Below are experts of layer 5 (counted from 0) of a mixture-of-experts language model. Rows are named router (the router's row for the expert) and show model dimensions 0-111. Each number is 500 + 40 x the weight over its row's rms, rounded and kept within 0 to 999. Numbers have three digits each.
After each expert's rows: "gets" lists some tokens that make up at least twice as much of what it gets as of all text. This comes from a sample of Wikipedia text that the model never trained on. Tokens count by the router's weight.

# expert 39
router:521537495543496547494534521430489470496462563482487584529523497453529498556524531518509421453436529476530474457460470432448471471539537510516472534474477539534572471439483498513457401452502459488436465471492515476531539484471484519477518457474511476523505465455470475470550460477478496501515517480507560484490519516466481423490486560547
gets: "\n", ":", " as", " for", " is", " The"

# expert 25
router:583477533497512495537567554466521493478473498455517535515478518481559482555595528552514476431463533472475469449511517468447495513479534517454516523477459561543536498489460491529477452475519432478464575449511637522523509513492469510448523428421601567549506478513492458494564480485439503415550455456491589490548526433498442498539438539508
gets: "0", " | ", "; ", " | −", "3", " season"

# expert 40
router:553516469467497530526472506513453431490486528475549488573532506476504445560531476519511466422415510507489523473540494533481431518473539554480571491516519558542541427460460467521487465520512474544468551438539597497529524514468482500506449484465527514477538452501524510511547540505530485473523496424482507452475501482481461470501451471465
gets: "ing", " with", " of", "ed", "'s", " for"

# expert 12
router:483533465500485540524504495480515497457529500462560532495532451482567420527530509501537483453447542508509470518559515475438471533483549557474559569443492561521540492482447580528445432439545465483455517477546548458563524503491516619507511439438596496552535471484478518482536537529503429466502512463512563481495506420446452435510473535507
gets: "1", "-", "in", "–", "u", "ri"

# expert 46
router:496524478475471547509484533413498466487468494468524488524548474468537475526542498518542455427470517467444473433543551472450445486545525552468491511523535549562491491490465536549498425486511494492442535411511553444537534495482509502458504463494537495540509461449440483486560474544481471475479483457478631481549490460463481477477464575553
gets: " was", "\n\n", " is", " were", " are", " to be"

# expert 22
router:542501523482445544538503483468495512398472549478555547542508549449579442494578552570497502473500512474565452429547544483457492534527629487442565507422508552573578495471422494541442476454531475481449553537546503445458550459520471542431488401463524467536543493454478510509513538472518440457520502488489506473490567434460482466533493572609
gets: ".", "2", "4", "3", " on the", " of the"

# expert 23
router:541516487489451553534574503479488425474435503459551568544521468444585487499575528551531474421501542486526483419542563430445463537484576502429547516434513570506566524472435527536493474447522485487483533468502583504529499522514537494401478433444484502513490446529487501525544550531550461508535510470484500432528527445508428430569429585536
gets: " the", ", the", " of the", " The", " in the", "The"

# expert 19
router:510522487512508528491480505490449444475469527441519513544534479435532434511521556559481449482489527472526467425511538461504488511507561532466498513461488530581553493500486523535502463530530455553507508474549577499542553488506498574514455486389607562511533461426504511499579481548521436484530457448514624508544573444485430435525453591576
gets: "2", " R", " N", " T", " | D", " r"

# expert 6
router:533492444477482536534496494485499436513481542478545539481532474490536453578531592513526461449460511502495433474536555444483425498527579470460494511468500568548567508477449538502511476503498436526435529471473551525528482500532531501508503440408559567520525495513468536479574514455509437437556497441521506472544550409487468410593431546533
gets: ",", "s,", "),", ", which", ", who", "er,"

# expert 35
router:560487476518508546490484547450574514476470497468512592514543457452528494547541517523567471447442548462468495491505507484480499532535519526442463530443494537496551414509406495487447414432562484516491474475492610537570550557501516543468460458433556530556508492459415521478578557513454445425528471491499523487523557455464402515575442522506
gets: " and", ", and", "\n", "s and", "- ", " and the"

# expert 17
router:518526495459522499520525469495543459490458509486534595539493475524568469532552547538503418443533487486513475452540514442463466563535485493487505499493509552540555463446479506504511470441520434550467522453539571463513507498511454524473468455419509587494526422449440534491535483499566412475519495473428550503503562497470504489509451507538
gets: "s", "ers", "es", "ies", "ans", "ors"

# expert 15
router:545503442514497573539518557458468510467472520447560515488519491421548491571539590489541447429474554527525500455544478458445459548545557510428513563506527524503605491498491463474478441471516455503416537514577607481543492493543474529457511507434511524568549462458492491492503534461542422445563474532492484469472522425549469474481450582549
gets: " |", "'s", " |  |", ")", "a", " | "

# expert 38
router:473536498502518556522480517443465493417462564510492552529552490471514536563561501513579466423425502457493475494491521436455482484558533521494545541457484520517575488468465481513469471476504462524459548411449534514526577454483468510503476448491533549482559449452426563539492544525534499450503449441450497483500529446444489504497492495579
gets: " to", " by", " in", " from", " to the", " with"

# expert 14
router:507507513482469511511481527444520468503484536460508540573532522499540431568519547510575481419511516529537503471504497489491457494414557582485502523460499489563526433533441521567440471471561514533506512516460579469513528508478491543457517432506568536502535478501503482501489490520476488486535480498489505437508497413490468506491437564507
gets: "0", " | ", ".", "aj", "ah", "6"

# expert 36
router:546457476462462545529480581419489488492457512506537510549489500436584490538468553534504460449458587534498480417480523505448503515521553486519539535481445557606527456466420506508490419455556481514497503475531596474554557490495447550496495490476572505511531462465507540516509526558561413492549501413529535538529508442500462499509425558540
gets: " | ", " |  | ", "; ", " ", " | .", "M"

# expert 44
router:526510499457460563530473505487482490520415548443514510484516542447610476546501516571492486443511491457498489528518515480455492524509544569464533569451523558503562465426461478494505437493495483446466497416502564483549553507521477489532492480435520530541577434449462472497532456487541465421550486401461581510498532487410440451554469516483
gets: "\n\n", " also", "===", "==", "====", " in"

# expert 20
router:537537498478549482552546537494512484450502538391573564524535485478514504516529572515512457457439534482516479448584503502486452458494555549464501560468549602568552451517463485521537472529566433515478554514559575524519526428497495559487463461413501544520527496471458533536485455534473465456533472477489572496496565433414438448526455569477
gets: " that", " in ", " he", " He", " it", ", he"